config.toml
n_layer = 10
d_model = 256
n_experts = 32
experts_per_token = 2
d_expert = 192
d_shared_expert = 384
activation = "squared_relu"
moe_layers = [2, 3, 4, 5, 6, 7, 8, 9]
router_score = "softmax"
normalize_top_k = true
routed_scale = 1.41
balance_loss = 0.00841
balance_bias = false
router_bias = true
n_groups = 8
groups_per_token = 2
shared_expert_gate = true
init_std_router = 0.011
lr_router = 0.0008
vocab_size = 2048
norm = "rmsnorm"
norm_eps = 1e-06
tie_embeddings = false
optimizer = "muon"
lr = 0.00798
beta1 = 0.9
grad_clip = 0.5
batch_tokens = [32768, 65536]
seq_len = 256
train_tokens = 390000000
steps = 8046
dataset = "wikipedia_en"
Below are experts of layer 6 (counted from 0) of a mixture-of-experts language model. Rows are named router (the router's row for the expert), down (a neuron's output weights, with its number) and show model dimensions 192-255. Each number is 500 + 40 x the weight over its row's rms, rounded and kept within 0 to 999. Numbers have three digits each.
After each expert's rows: "comes before" lists some tokens at least twice as common just after its tokens as in all text. This comes from a sample of Wikipedia text that the model never trained on. Tokens count by the router's weight.

# expert 30
router:458513495457450453470453517503548554459545556456527451489538498537444472459476542471509455460547501449458549550483535495441553541451531517555542445456554449550485452461504528482538536538514537
down0:477557557473519506508470507482492508504558482586483452497540449575588535439516514535455542487531520491491515528373525497466432555450468461535466502476493477482534436484494580530535481485529514
comes before: "s", "ly", "r", "tion", "ent", "ted"

# expert 31
router:488555524486464501457413532516556556479473503447536460470483558503448419478437503404476449474484463484432514528517510494449569482459508534551547421445571481536552472478512507532543537467445519
down0:487482548521472495560544456551544571518440492408560460487543427527500512484481525493492510464493535463493526430535532484497477442534500511474522488483420483521445472547423491531482512479484483
comes before: " ", " was", " a", " is", " re", " be"

# expert 18
router:466557466460457447465450535510546522434550548454524449479537505537454466455480540447535455484535493451456548550506515506455552516461533540554540454452546455544467445458514518481545531522511531
down0:481579545531568515492538512496552509528475498560548497478463372502487461503460528538518530526471544481454493527458541509534439506476467531534498507471515455560504474503557528460497485532467482
comes before: "s", "al", "y", "ing", "t", "ure"

# expert 5
router:462537466471477425474485474486519498432481568438537454463550508554457472487484464485531441522511480482430555569467483466439542501502525516572557466449522437583452542451555501491564513554487511
down0:428509492521462401453491509516456556513480540501574532494590487475542476402477472507609523494510468491530522523431535488500490507522520524489523519527500462531429498496531484465490509567516471
comes before: "\n", " ", " 1", " 0", " The", " 2"

# expert 15
router:496491527448465449459485531530568461455577516449500437491512476562435466504496557453533446465493475441474534544487527525448512541477553560553544436469536445493478511497550546456552535564450533
down0:507515517510503570490524465513522488517441455530474413487445501457519545562529519499436497539480503526503511511494462477464514460549473454547496488508561512556538524513460454524505487487539524
comes before: " |", ",", " (", "A", ")", "S"

# expert 4
router:520492499492492487456443413486553548515450544479510453491505501494495481496477488440492461536544481437441477493481535464435537468500524547553501454489584455555496575500460525517550571545458520
down0:502447465540444483561478517525506531509425477479470426440511539477588514541379489459536472504426518513532472455512559479517543474527485452549503545484546512507540468494501523526588551453476519
comes before: " ", " first", " f", " re", " c", " p"

# expert 11
router:467514460439470489482450484484558527446551555532524457485517444546531450475494472531463429505523478437490546534494542472463522544437561511577547488525519522573446432468509534519573564516485548
down0:479516526551563538561527552476516489532502494535546547558539463524509484469520496545580531461513495516437484504471531523510505383480472578520571489514595516466480493504524505531533476526546463
comes before: " the", " a", " his", " he", " 19", " an"

# expert 22
router:448536465454464451479446534481546564446555548456515449477527505535453453474473523459536451451540456449449543545489540501451555533451562541554536454447549450547453459456533531457546539513509541
down0:453515477528562463645471492499473555548501455449502547474493418482524530486521494510464510543513550481471537515490467431466530453561488500441474522454475475456471562480515476448456462497504463
comes before: "s", "ing", "e", "es", "tic", "}"

# expert 9
router:506529470478490481510455536514529574444576531442520436455547471542459462493473563456522476464535495469458574548494476524449534533467556545517544448507527450544432517465472516452550517537445542
down0:534558472536466472455508547455498471577508479526537547570528528489523482515491552531512482527554578527524515446541472478493483487505484561499513450506425536469477440485527455449461469476502556
comes before: " |", ")", ",", ".", "\n", ";"

# expert 21
router:464539468477457453479462527481542529449546552441530454452521491541452456461470546467530455453536478448467544551465519480449552540456545523554546450454548454549452442447528517467546524516505543
down0:493479516544528555500529509544491520560485541587497526457532596512493504459430534500477481484471475534502511518501498434520525460479463509523444509451439499470480462512548516548520480505473476
comes before: ".", ",", " in", " to", " by", " as"

# expert 7
router:483520488483461464478456514494540519459554538446530445456515530551451456474447509472520457459561493450462546551477531485462549548477535528549557459443541463551470455442537514495543515530473528
down0:512503503507455609556514452503509492547543504540572535515524459496519485497575504496481462457490542520483510489512460500433506453500462494555508562489405498444440559492439552544483549514453559
comes before: " to", " of", " in", " the", " by", " for"

# expert 23
router:451526486469449442482443509490548537455548552456538448468524495536448480489455531457503451459542482449472547553468527514453556543471540529554531448449550449539452457472509525482546528517504538
down0:476537544441463461496478436517473488426461469438536423539532463495501461451499522463497506544484518519464543512440497564512566531503420464518421543585516453516479524474545494469456454395531482
comes before: "\n", " The", " It", " \"", "\"", " 0"

# expert 6
router:453510493487447458490458516490538550446543548457521450470523513542449460476476533483522458468558473446447539546480514506450551507458540520550556452446553458552452446457529545501547541523503541
down0:519450485564552483540501487428559518486508469482506510507502587509446507489431450510523586490449500472498485453502469499539486543522508475462505525576521501492518483422470526535495431423521510
comes before: " of", " in", "ed", " and", " to", "ing"

# expert 0
router:461516527544468440441485563500513531488545499436544444463552509560450498459534528497522477554532445457474555570520580506433520518484549503528510466472522436534438465489519492414508536468440529
down0:501399490549500420521477502519505452547467491543518542552545489500434571445537499510540513504524469597558546527526505555475525539528520488538484432571484405526479462485479545448450525485492466
comes before: ",", " (", "a", "o", "i", "ia"

# expert 17
router:454532455469472448477463525499542537450548543455528450459517475533446483475466522465542453459539475450449549550490514493451553517468544525552543458440551453546447457448506548484544536521497542
down0:494442480461480477555522491495462503534503536453482585426497427471520465541516456528489428557540561513463513523527471508592501512495489445466511443483483529511567570484429484462460564529439441
comes before: ".", ":", ",", " of", " and", "ia"

# expert 10
router:523552499456435504450445445501543527472551565432490439494524467533429448500490559465528468468513506477491548533494504513420566520470530549571528448473499458515523489465502468493545528515529583
down0:515523482507501556549516413482532495511489462509544462495486470484449479494391503500505493517514452566513489484421491481493507546527486521477481560475504511425464423535593536474543532498425467
comes before: "-", "|", "\n", "==", "The", "A"